Below are experts of layer 8 (counted from 0) of a mixture-of-experts language model. Rows are named router (the router's row for the expert), gate (a neuron's input weights, with its number), up (a neuron's input weights, with its number), down (a neuron's output weights, with its number) and show model dimensions 224-255. Each number is 50 + 10 x the weight over its row's rms, rounded and kept within 0 to 99.
After each expert's rows: "comes before" lists some tokens at least twice as common just after its tokens as in all text; "mostly gets" lists some tokens that are sent to it at least half of the time. This comes from a sample of Wikipedia text that the model never trained on. Tokens count by the router's weight.

# expert 21
router:56 41 63 42 56 61 54 57 42 56 57 42 40 21 64 44 48 42 44 51 49 52 48 40 54 61 59 49 51 67 30 56
gate0:46 38 62 44 42 47 46 62 57 38 46 41 52 39 48 49 49 51 50 54 46 31 31 61 41 59 62 50 65 56 39 44
up0:46 49 51 81 74 47 48 51 60 36 46 55 44 32 61 49 42 45 53 40 35 54 38 48 40 58 46 57 72 55 47 33
down0:55 31 52 45 50 37 35 57 61 60 71 66 47 46 47 61 41 44 51 46 52 43 56 57 55 63 72 54 72 45 46 64
gate1:53 42 41 39 58 38 50 52 38 56 62 44 34 51 62 39 63 60 63 39 52 41 69 34 42 66 59 74 45 46 38 67
up1:49 61 54 47 38 47 57 45 40 47 57 68 54 58 34 61 59 54 50 58 22 41 50 53 57 39 53 44 56 50 46 46
down1:66 55 40 63 57 44 53 48 64 47 73 45 48 49 62 60 50 57 61 52 47 51 61 26 31 47 47 37 50 45 53 39
gate2:56 57 52 44 40 39 55 38 37 40 26 41 46 49 38 50 47 43 65 57 54 37 54 54 47 51 56 40 30 47 52 57
up2:32 52 47 62 44 66 46 62 72 41 59 35 46 43 40 73 50 60 52 34 35 45 56 40 65 51 64 44 45 32 40 43
down2:32 50 54 55 26 44 36 56 58 45 63 47 65 41 40 59 55 39 59 53 70 51 50 56 37 74 59 62 58 59 60 60
gate3:68 56 44 32 36 53 41 52 51 46 41 31 25 37 60 58 36 41 49 34 50 62 36 62 31 59 50 38 31 72 26 51
up3:37 56 52 57 59 42 51 74 46 43 34 44 41 51 38 35 53 55 47 59 43 49 40 42 39 40 45 54 49 40 56 54
down3:62 37 72 62 44 53 54 62 48 70 50 45 57 62 51 46 36 57 38 52 50 49 48 66 32 60 53 39 51 52 35 58
gate4:55 56 45 58 63 39 64 43 51 42 50 51 56 48 46 45 41 49 62 40 29 60 38 43 44 41 59 51 34 34 62 47
up4:43 43 47 53 42 47 57 54 40 45 46 49 54 51 46 18 57 46 53 32 41 58 37 48 50 47 59 54 58 50 47 64
down4:50 29 46 68 22 35 35 41 40 29 44 46 46 50 46 50 40 66 51 42 41 43 53 33 67 54 61 57 63 42 44 45
gate5:55 54 68 71 59 31 39 51 39 41 54 54 47 47 62 66 49 51 35 68 63 67 48 37 53 55 47 36 39 36 41 47
up5:57 69 64 59 50 51 59 57 41 47 57 38 54 47 59 59 35 31 62 42 57 31 62 64 41 56 40 50 42 52 46 64
down5:50 25 56 37 54 50 51 45 51 54 75 41 36 24 46 46 54 45 61 48 49 55 59 37 46 46 52 53 53 63 47 53
gate6:36 33 52 20 39 56 26 69 38 31 49 59 45 56 31 61 45 40 42 62 49 72 59 51 64 60 53 47 54 53 53 52
up6:54 53 33 68 44 68 41 41 50 54 55 63 49 49 49 42 49 47 45 55 67 54 47 34 46 63 43 43 39 37 54 37
down6:52 69 47 41 58 41 69 42 61 46 41 47 52 57 59 55 34 57 56 49 61 53 52 41 43 70 45 59 50 48 53 52
comes before: " |", ":", " |\n", "|", "==\n", "\n"
mostly gets: "Personal", "See", " Total", " Species", " Succeeded", "|---|---|---|---|---|\n"

# expert 8
router:46 70 45 30 43 47 66 52 54 52 46 52 32 31 48 40 31 55 54 41 46 48 49 45 53 49 50 49 46 54 48 50
gate0:51 45 50 62 38 40 64 46 45 50 39 36 43 57 45 62 37 67 62 50 49 41 51 54 52 64 36 36 43 55 50 59
up0:42 49 41 42 51 36 33 43 54 35 53 56 52 48 52 56 62 52 40 57 46 60 48 47 50 50 61 60 58 49 66 46
down0:70 52 29 33 39 46 58 40 56 45 41 55 49 51 53 69 50 54 55 52 59 41 68 54 49 69 46 56 24 49 49 38
gate1:60 62 45 24 56 46 54 43 30 60 50 51 42 49 52 39 47 37 49 47 39 59 56 59 67 61 60 45 60 51 50 48
up1:61 36 46 54 60 55 57 58 46 46 47 57 33 34 73 46 39 50 58 50 48 41 38 32 56 51 51 43 54 59 51 37
down1:48 37 44 61 65 51 48 51 47 59 56 49 55 46 48 56 48 64 47 52 63 54 35 49 57 61 47 64 43 62 41 47
gate2:52 62 48 52 42 47 54 38 32 50 40 57 40 52 48 54 48 27 29 44 56 40 46 54 51 46 52 61 44 37 61 38
up2:55 51 64 60 58 47 54 64 49 47 48 52 37 50 77 43 46 56 50 48 51 48 40 64 44 50 57 37 38 37 52 62
down2:56 78 41 61 57 76 36 45 57 47 44 52 43 52 47 71 56 53 40 69 42 50 41 46 53 31 58 39 45 49 48 50
gate3:57 44 44 49 52 66 54 54 41 45 57 63 48 43 36 45 63 57 55 47 41 36 44 41 42 38 55 49 59 40 67 42
up3:70 45 43 38 39 47 55 58 47 43 52 44 58 57 57 56 40 37 39 42 60 52 55 40 46 51 59 43 41 48 54 66
down3:68 49 63 48 43 52 62 37 59 59 46 43 49 59 53 67 43 59 54 39 56 54 39 72 64 66 49 42 34 36 36 41
gate4:70 65 78 44 53 46 65 45 41 54 38 46 52 49 59 54 40 59 43 57 50 49 38 59 33 51 63 49 51 51 61 54
up4:46 67 52 45 43 40 49 47 58 39 67 51 31 42 55 40 31 54 58 53 38 40 61 77 67 43 54 59 58 50 55 51
down4:41 51 65 57 39 36 53 49 50 47 51 54 37 55 42 51 45 48 39 45 49 43 64 72 34 49 48 53 46 57 48 32
gate5:44 61 58 52 59 44 40 41 51 52 46 59 72 38 57 47 36 34 60 52 56 52 62 63 51 51 49 56 51 59 37 61
up5:50 53 34 51 40 32 50 47 52 37 62 51 44 54 47 49 48 38 60 49 58 38 42 56 71 59 43 67 48 41 33 57
down5:55 63 51 51 34 52 68 41 57 66 60 38 48 57 42 66 48 49 53 58 43 52 28 57 50 55 37 49 35 52 54 63
gate6:40 47 44 59 61 62 48 71 42 52 49 58 33 47 58 49 52 45 57 42 43 48 50 66 51 57 47 52 49 46 48 52
up6:52 57 48 55 50 56 50 60 46 44 48 52 46 51 50 50 46 53 43 45 46 52 63 48 52 56 36 48 50 46 40 49
down6:48 59 54 41 39 55 43 55 46 60 55 35 41 56 46 62 43 36 34 50 39 38 45 41 59 29 47 52 50 43 42 43
comes before: " to", " the", " in", " by", " a", " as"
mostly gets: " made", " became", " used", " there", " released", " up"

# expert 17
router:29 27 66 57 45 46 55 43 57 64 61 65 43 23 44 48 35 44 49 35 33 53 52 46 37 34 39 58 41 33 40 38
gate0:55 43 49 67 42 50 66 42 48 55 51 29 55 32 57 42 33 45 44 57 65 53 43 47 45 46 34 68 40 39 60 44
up0:49 57 34 54 28 47 51 53 44 58 54 76 58 53 44 44 59 42 42 58 53 50 57 48 45 53 31 42 43 47 35 67
down0:36 61 45 45 62 53 54 51 48 36 47 48 64 53 50 62 59 43 56 40 52 42 38 43 54 66 62 53 41 53 32 79
gate1:45 43 65 21 42 47 45 33 53 46 57 40 52 53 51 24 65 40 42 54 39 73 45 57 55 19 29 45 40 53 56 41
up1:54 55 48 42 66 67 53 46 56 49 46 63 46 36 68 47 50 37 50 43 43 58 29 51 61 54 65 58 40 50 58 59
down1:41 54 38 70 61 55 54 52 53 47 61 60 54 34 62 67 52 61 52 39 47 53 58 55 40 44 52 39 51 39 57 28
gate2:47 58 57 52 47 48 55 42 36 44 62 43 55 50 33 66 60 49 41 73 53 40 60 60 63 51 35 64 51 33 50 40
up2:30 62 43 51 51 37 42 56 53 33 33 40 67 52 45 54 49 52 52 70 48 31 54 51 36 61 56 61 38 50 48 43
down2:57 59 48 77 57 54 41 51 50 53 60 35 78 47 60 48 24 53 54 53 53 46 49 56 57 36 43 37 42 45 52 51
gate3:47 49 54 59 54 53 68 58 56 31 63 42 49 47 51 26 53 47 42 51 47 62 50 44 61 45 41 48 38 47 73 55
up3:62 53 52 57 73 57 44 53 43 56 56 48 67 52 45 32 67 55 54 53 46 47 55 52 41 58 38 53 71 39 56 40
down3:51 52 44 47 56 47 67 62 56 55 61 46 40 35 53 48 32 66 40 43 63 60 51 45 69 48 40 50 40 48 65 77
gate4:50 52 45 60 53 47 64 40 61 55 55 55 41 43 38 60 46 39 32 48 29 49 50 29 56 45 55 54 52 38 41 46
up4:49 49 54 47 65 51 42 42 50 39 56 62 47 40 46 72 55 54 44 57 61 30 55 47 54 63 41 56 51 52 43 48
down4:59 46 66 53 45 59 61 51 52 60 38 43 65 49 62 41 68 36 40 41 49 53 52 42 51 41 57 38 54 54 62 47
gate5:47 53 68 47 67 78 61 64 60 50 53 24 46 47 58 50 43 46 45 54 57 28 46 49 54 36 39 57 34 46 57 39
up5:66 75 48 48 54 57 56 47 41 66 53 51 31 51 46 36 55 51 50 55 44 45 60 73 44 58 43 51 63 55 61 53
down5:48 56 44 53 43 37 28 36 54 49 43 59 53 70 46 55 56 52 50 43 67 60 52 49 53 75 57 35 56 47 49 44
gate6:50 45 50 47 48 36 67 36 69 32 56 38 52 37 36 60 52 66 47 36 60 49 61 37 43 53 43 32 55 41 55 45
up6:36 48 54 31 54 39 66 34 70 55 59 43 53 44 46 57 49 65 56 53 44 35 51 36 43 47 61 36 59 45 43 31
down6:59 39 46 41 54 43 45 65 40 40 30 54 55 33 44 74 45 53 54 47 41 45 32 41 54 57 77 38 46 45 47 54
comes before: "-", "|", "2", "==", "The", "==="
mostly gets: ")\n", "\n", " =\n\n", "\n\n", "==\n", "==\n\n"

# expert 4
router:53 53 44 43 34 71 38 40 57 48 60 64 53 18 38 40 56 60 52 52 58 55 43 32 67 43 41 49 44 49 44 49
gate0:54 40 60 42 45 45 58 45 64 39 67 54 53 42 60 45 52 45 55 54 51 45 39 43 44 63 44 43 49 55 29 46
up0:57 35 42 41 19 37 33 41 51 50 44 58 55 50 52 33 53 43 66 27 39 59 64 39 54 40 50 53 36 54 56 52
down0:54 65 56 45 61 56 49 43 35 52 44 41 51 59 52 44 43 51 57 44 59 46 49 58 68 53 51 53 34 42 44 54
gate1:49 39 49 42 44 41 30 66 53 49 53 64 56 34 58 41 62 54 53 33 67 58 53 58 50 56 64 60 53 58 42 40
up1:47 48 38 62 24 65 55 41 51 53 61 45 60 53 44 59 42 48 39 52 43 63 48 51 45 49 51 54 43 33 50 61
down1:52 60 46 30 32 33 62 31 55 36 42 50 70 41 55 56 64 40 54 51 21 57 32 56 55 34 46 57 38 57 45 54
gate2:34 57 46 46 46 52 63 46 61 51 58 33 70 41 64 51 49 53 48 59 66 43 49 34 63 52 56 59 55 51 41 57
up2:32 64 39 50 37 58 62 34 48 47 37 45 78 57 49 67 59 50 51 37 54 36 48 46 55 62 44 60 26 27 46 52
down2:62 40 43 51 44 39 33 33 36 43 57 31 57 44 53 37 51 60 54 58 56 30 37 52 48 37 42 53 46 57 56 46
gate3:44 50 47 41 58 51 65 49 62 53 51 59 49 52 37 54 54 52 54 48 39 51 68 28 46 59 43 36 54 56 55 58
up3:39 33 48 53 51 50 64 52 38 40 47 60 42 49 31 29 28 51 42 51 44 47 51 50 59 71 57 35 49 50 61 62
down3:70 38 43 35 41 50 39 53 77 51 38 44 50 50 43 54 48 58 52 62 46 48 65 43 56 37 60 54 46 56 63 61
gate4:50 55 54 53 31 43 37 58 51 58 61 54 52 38 53 51 60 42 38 24 37 56 48 44 44 40 49 40 52 51 41 38
up4:60 35 39 34 56 44 48 47 40 63 46 39 51 52 38 41 48 52 54 66 44 68 71 53 42 59 21 46 54 23 35 45
down4:38 47 36 44 52 66 39 39 66 66 49 63 46 60 47 41 72 62 41 55 55 58 63 50 47 36 37 48 57 56 59 50
gate5:42 66 49 49 51 55 47 63 38 29 48 36 68 57 66 51 49 45 49 45 41 50 56 49 57 41 61 32 63 53 53 55
up5:46 43 49 50 58 54 40 47 61 41 47 47 52 50 84 53 55 60 61 44 51 63 58 45 50 49 53 61 51 48 55 56
down5:52 70 46 51 49 56 42 51 51 44 59 64 50 56 48 41 65 45 44 41 43 68 37 38 49 61 43 56 71 31 54 51
gate6:55 48 57 36 64 34 55 46 58 32 50 54 58 49 45 41 35 62 52 55 56 64 65 54 35 51 50 36 31 42 59 55
up6:60 51 52 50 34 61 52 50 52 57 48 46 38 48 53 49 61 52 50 71 49 44 48 50 67 50 64 76 36 49 58 43
down6:49 47 55 43 71 52 51 57 45 43 55 37 43 42 37 57 38 47 54 50 46 44 43 57 50 46 34 62 57 47 42 61
comes before: "1", "2", "0", "9", "8", "7"
mostly gets: " February", " September", " January", " July", " October", " December"

# expert 2
router:35 42 59 60 50 51 55 53 54 50 71 43 53 20 52 43 47 46 42 63 72 48 39 39 37 56 38 43 59 54 27 52
gate0:47 38 49 62 58 42 64 48 60 48 57 46 33 43 42 44 40 45 56 51 14 38 58 38 46 38 47 55 63 59 50 46
up0:51 52 48 40 41 58 41 42 52 53 48 67 47 45 62 41 38 58 67 69 32 62 26 38 49 46 44 55 43 46 43 50
down0:54 58 56 47 64 44 36 38 50 43 73 68 50 60 47 38 51 44 58 46 55 48 32 52 57 59 41 62 41 37 47 40
gate1:54 52 51 57 40 70 40 41 56 54 48 64 51 68 65 41 39 41 50 44 54 55 45 40 56 53 49 54 67 45 45 49
up1:46 34 56 35 48 58 45 47 50 36 43 40 37 53 43 44 46 47 57 45 66 58 63 65 53 44 42 65 56 64 40 46
down1:47 63 56 39 37 38 52 53 51 32 47 54 45 38 55 52 34 59 60 39 50 53 68 47 47 62 46 44 41 40 57 50
gate2:59 47 33 42 41 43 47 63 55 44 46 36 46 50 49 57 42 53 30 62 44 54 65 61 41 67 44 42 49 46 47 48
up2:41 52 47 50 53 42 56 50 58 56 36 56 39 52 60 50 38 40 53 60 66 63 65 54 51 54 36 61 40 55 28 49
down2:42 66 64 42 46 63 57 42 49 36 51 50 48 34 27 35 62 54 61 61 55 56 36 60 45 55 35 45 38 52 50 31
gate3:58 67 51 35 35 52 35 52 49 32 40 51 34 59 39 50 44 63 44 27 50 55 34 45 51 53 39 48 56 48 51 58
up3:66 26 41 37 69 43 47 57 58 46 50 37 41 42 39 48 58 48 59 58 52 64 55 61 40 23 58 42 55 47 31 57
down3:38 54 41 51 60 49 46 55 41 60 57 43 50 60 43 49 55 42 51 49 45 44 54 54 42 68 41 56 41 42 50 45
gate4:53 53 75 53 50 44 55 36 59 40 40 56 44 57 57 49 40 85 55 48 47 45 52 49 67 48 68 50 30 55 53 52
up4:63 25 64 26 47 33 46 45 39 39 59 40 57 42 59 39 45 30 63 65 60 39 51 50 31 36 67 35 61 63 67 68
down4:58 50 56 33 44 49 54 29 50 46 46 47 46 61 44 58 51 39 50 50 50 52 49 46 58 43 40 52 61 45 41 64
gate5:43 30 34 49 69 48 57 57 40 46 42 31 61 42 48 50 55 60 40 54 46 47 41 47 65 53 54 52 51 32 47 46
up5:44 45 68 50 49 44 27 44 76 45 45 47 41 36 44 60 56 44 62 39 32 62 59 59 39 51 63 58 43 37 56 54
down5:36 52 46 34 63 61 40 54 46 68 45 43 49 70 53 44 61 43 43 51 41 59 54 42 51 55 63 36 50 44 61 61
gate6:44 45 49 35 52 58 39 44 44 49 52 65 53 42 51 35 49 61 43 57 53 44 73 49 39 50 43 51 39 57 38 59
up6:45 47 53 54 41 44 46 63 54 40 40 44 52 56 47 44 50 51 50 68 48 54 52 51 39 58 53 69 40 34 46 54
down6:69 35 65 55 65 56 56 48 49 62 57 35 70 62 48 39 51 62 46 61 49 59 45 63 54 42 44 23 62 36 54 64
comes before: " of", ",", " in", ".", " and", ".\n\n"
mostly gets: " University", " team", " League", " game", " school", " film"

# expert 6
router:33 44 48 64 29 66 51 46 40 61 58 62 49 15 58 49 60 45 52 64 43 40 45 49 63 62 68 54 33 52 39 44
gate0:32 48 35 60 46 57 33 42 53 36 61 40 56 42 57 51 47 56 49 50 59 49 54 49 63 56 50 56 39 44 56 47
up0:73 43 49 50 43 46 64 50 47 51 52 61 59 41 49 44 64 64 46 45 37 55 51 48 41 69 64 54 59 65 61 58
down0:47 34 52 43 63 27 65 53 58 47 51 53 53 61 59 59 50 52 49 51 51 40 37 48 71 45 42 60 41 47 25 60
gate1:54 44 42 57 51 32 54 44 69 45 47 58 51 33 49 61 53 60 64 41 57 56 65 58 31 40 53 63 39 47 49 31
up1:48 56 40 57 47 64 36 33 46 44 55 42 46 59 50 61 57 49 56 53 49 43 38 46 50 55 37 62 41 51 35 50
down1:33 51 50 56 32 56 64 54 59 59 40 59 61 48 52 32 37 57 52 59 44 53 51 54 57 57 40 53 61 54 62 59
gate2:66 56 38 35 77 51 49 41 53 57 51 46 36 52 51 48 44 52 52 41 57 52 48 52 47 56 38 40 63 46 44 38
up2:48 41 58 56 49 26 59 53 73 44 53 54 45 66 45 50 39 49 50 53 61 65 47 51 45 36 55 30 55 51 54 67
down2:43 46 50 46 48 55 35 43 51 72 52 54 38 59 48 54 50 58 48 40 40 41 43 67 57 57 66 71 45 44 46 51
gate3:33 49 50 51 43 61 49 36 47 54 36 59 53 44 64 68 52 49 43 51 57 59 33 73 37 41 58 45 36 46 48 40
up3:38 50 52 54 44 49 48 63 33 49 38 41 67 47 62 62 50 49 59 61 51 54 38 66 45 64 51 37 51 54 56 42
down3:50 64 43 47 24 69 65 53 59 41 44 60 57 43 46 62 36 51 48 54 52 49 60 52 49 47 49 46 62 46 55 64
gate4:62 41 52 49 59 50 46 52 51 60 65 58 30 39 58 44 43 51 49 53 63 47 51 48 53 54 41 65 62 47 52 49
up4:51 48 47 44 60 47 47 50 48 49 70 49 53 53 48 51 53 50 58 61 34 60 35 51 54 35 59 38 40 56 45 49
down4:55 40 53 58 48 23 53 68 42 40 53 42 55 19 64 49 56 61 49 56 62 60 61 64 44 43 51 32 35 56 70 49
gate5:36 40 48 54 65 66 51 54 46 69 50 61 68 55 55 51 55 51 47 37 50 53 42 43 43 45 49 42 46 53 45 42
up5:46 42 67 56 65 54 35 53 56 55 50 45 44 47 61 59 44 67 38 63 56 65 73 40 52 51 57 49 59 21 55 56
down5:51 62 56 53 33 48 46 43 48 47 63 38 55 53 60 41 63 48 58 40 54 31 59 43 44 55 67 54 39 55 51 50
gate6:35 39 47 44 54 36 33 47 38 52 45 64 38 51 68 60 55 37 35 55 33 44 52 56 54 62 62 53 52 51 48 35
up6:49 51 33 51 69 36 47 40 45 70 44 57 37 65 55 64 75 44 43 42 54 37 34 51 60 60 52 55 59 56 25 56
down6:48 34 48 66 40 54 65 62 63 67 57 60 55 47 63 49 61 74 38 60 48 46 62 47 43 45 49 39 56 49 55 49
comes before: "0", "9", "1", "8", "2", "3"
mostly gets: "1", "2", " mathematician", " $", "3", " TBD"

# expert 0
router:44 56 54 47 51 63 66 38 62 50 43 53 48 30 59 37 60 30 53 36 43 39 34 42 38 40 45 53 38 34 47 47
gate0:55 36 49 39 56 55 73 33 47 54 46 51 41 50 55 63 40 57 40 48 49 51 38 56 57 67 75 52 45 39 54 54
up0:60 41 43 28 35 54 47 49 34 37 46 50 36 52 40 53 67 59 52 35 40 55 53 42 48 31 51 50 39 49 51 53
down0:47 57 45 51 63 40 39 50 55 55 60 42 45 32 58 57 48 47 63 35 42 57 51 41 60 55 53 47 54 55 44 51
gate1:57 50 58 61 70 33 47 47 67 51 51 40 44 53 55 49 50 49 56 32 69 52 61 43 39 47 51 45 56 71 51 72
up1:65 50 67 63 62 49 65 70 54 42 51 56 32 52 44 55 64 47 49 45 46 48 53 52 43 36 71 72 54 42 48 44
down1:44 69 57 56 61 56 53 73 33 50 58 52 52 29 66 59 45 52 51 50 62 38 45 40 43 52 47 59 78 48 51 47
gate2:48 61 46 25 48 60 55 57 56 53 47 34 56 51 37 63 44 39 47 49 60 56 49 81 52 45 63 45 63 43 30 46
up2:41 39 59 57 43 53 41 43 50 43 50 49 54 56 69 53 43 52 58 59 49 39 42 47 49 55 51 40 50 56 51 46
down2:41 66 38 52 45 52 47 60 49 63 71 56 49 40 40 49 54 57 61 44 62 72 46 62 60 42 65 46 41 70 46 68
gate3:58 48 54 33 37 48 43 45 43 45 48 63 31 48 40 49 42 50 40 46 42 54 46 59 40 51 56 35 54 71 47 49
up3:81 45 50 67 31 40 54 48 52 44 60 70 55 46 30 46 45 53 57 52 64 45 54 53 37 53 51 67 41 59 61 38
down3:53 56 66 51 62 59 37 71 52 75 74 36 20 25 38 62 51 50 69 55 57 58 39 35 60 48 54 45 61 63 53 62
gate4:41 66 43 54 39 74 46 40 45 41 68 38 50 48 35 48 55 45 45 53 61 44 58 32 46 60 56 61 47 48 54 43
up4:46 65 39 34 39 54 56 62 52 33 46 63 37 51 30 44 52 45 47 53 27 51 53 62 55 47 44 30 53 55 37 46
down4:51 62 51 55 59 36 24 32 53 48 59 50 46 29 42 39 40 49 55 67 58 59 52 64 44 49 63 44 56 77 54 57
gate5:46 36 64 65 55 48 73 54 64 47 55 54 57 53 45 61 40 59 52 56 43 54 49 45 63 48 34 59 64 61 50 40
up5:62 50 25 55 49 54 31 48 46 51 50 56 50 47 55 30 37 52 45 53 38 55 56 44 61 56 52 52 74 46 36 65
down5:46 41 54 54 66 45 56 56 69 36 56 47 46 34 55 47 55 56 54 74 47 55 59 53 60 35 57 41 51 52 53 58
gate6:54 52 39 68 47 57 40 62 43 40 54 72 55 48 55 60 52 60 45 46 50 40 35 46 71 48 39 60 54 32 61 29
up6:62 39 45 37 66 45 28 54 60 69 51 68 47 52 48 43 61 65 52 38 46 59 37 50 55 50 52 36 33 49 32 64
down6:44 74 56 48 56 51 40 65 36 45 41 56 52 39 46 44 33 39 47 65 52 73 46 51 49 50 50 51 59 54 45 54
comes before: " ", "|", "-", " The", "==", "The"
mostly gets: "|", ".\n\n", " |\n", "\n\n", " (", "=="

# expert 19
router:42 56 40 47 33 62 34 54 55 44 55 55 78 35 51 45 47 35 48 56 36 55 46 39 50 48 55 33 60 51 41 45
gate0:50 38 40 36 53 53 55 62 52 37 62 59 57 34 63 62 56 56 44 60 52 52 49 40 58 56 56 24 40 60 47 48
up0:60 49 50 55 43 58 70 51 64 44 29 34 56 69 69 65 46 47 58 50 52 54 71 44 63 55 60 47 59 55 47 52
down0:50 46 62 52 58 49 73 63 59 44 65 51 67 28 44 43 68 50 54 56 62 35 65 70 29 58 56 38 46 42 42 52
gate1:47 47 43 48 38 45 49 53 52 58 53 56 60 47 44 39 56 54 53 62 54 58 37 37 43 33 69 47 57 42 55 46
up1:61 70 52 40 46 64 36 63 35 47 46 49 53 47 40 64 40 55 38 45 48 42 32 64 42 44 34 40 45 43 44 52
down1:59 62 53 30 54 50 55 52 47 50 63 42 40 46 49 56 47 41 60 47 60 57 33 60 51 68 47 41 42 62 50 59
gate2:49 65 48 47 35 41 45 37 40 67 58 38 70 59 38 45 59 47 56 44 65 39 59 52 50 65 63 64 59 41 69 38
up2:46 44 37 30 45 50 65 45 65 47 44 51 54 52 55 48 45 52 41 72 37 53 72 41 55 66 48 33 61 21 38 56
down2:46 39 65 53 52 31 66 51 47 47 51 69 60 51 43 45 53 55 43 32 71 37 50 56 46 54 59 48 43 55 46 45
gate3:62 50 52 49 46 41 50 48 56 49 44 57 52 41 58 59 61 51 45 42 70 47 48 33 46 50 35 38 40 56 48 41
up3:39 40 47 49 47 47 58 30 59 58 38 50 49 58 55 49 67 35 37 51 57 45 53 60 69 47 57 39 51 42 56 60
down3:40 51 53 46 74 50 58 47 62 65 60 54 48 50 43 48 56 53 47 73 47 66 54 51 56 45 41 45 52 53 58 41
gate4:39 69 46 57 33 49 41 56 48 44 41 51 52 56 39 67 40 29 62 45 52 48 38 36 46 52 75 56 44 40 70 53
up4:43 50 56 42 65 23 59 32 44 52 58 57 44 54 52 60 68 55 53 60 49 48 63 48 45 44 59 38 44 49 42 53
down4:55 47 55 60 57 31 60 42 57 62 49 46 64 30 43 55 41 26 54 40 63 57 35 56 38 54 65 57 46 57 69 43
gate5:42 41 22 42 41 50 52 55 56 59 59 53 56 54 51 50 52 55 54 51 35 38 39 54 47 40 51 54 65 54 43 53
up5:52 43 46 46 59 58 42 58 62 49 59 58 46 60 45 51 42 51 52 66 45 49 61 60 67 64 56 52 45 64 58 43
down5:40 49 53 56 38 49 51 67 49 50 40 48 64 46 44 41 61 50 57 55 48 59 29 49 40 35 70 49 50 41 36 49
gate6:70 57 57 54 49 47 63 68 44 37 40 48 41 56 51 52 45 44 42 60 33 45 37 48 47 51 64 59 37 50 67 48
up6:38 57 58 53 44 36 44 64 54 64 52 47 53 55 49 52 41 49 50 69 48 28 50 47 39 53 76 35 40 59 34 35
down6:38 51 49 60 55 47 25 38 46 55 59 40 54 47 52 62 57 60 49 40 42 61 63 42 64 46 38 47 40 48 38 49
comes before: " the", " a", " his", " an", " its", " their"
mostly gets: " to", " in", " of", " on", " for", " from"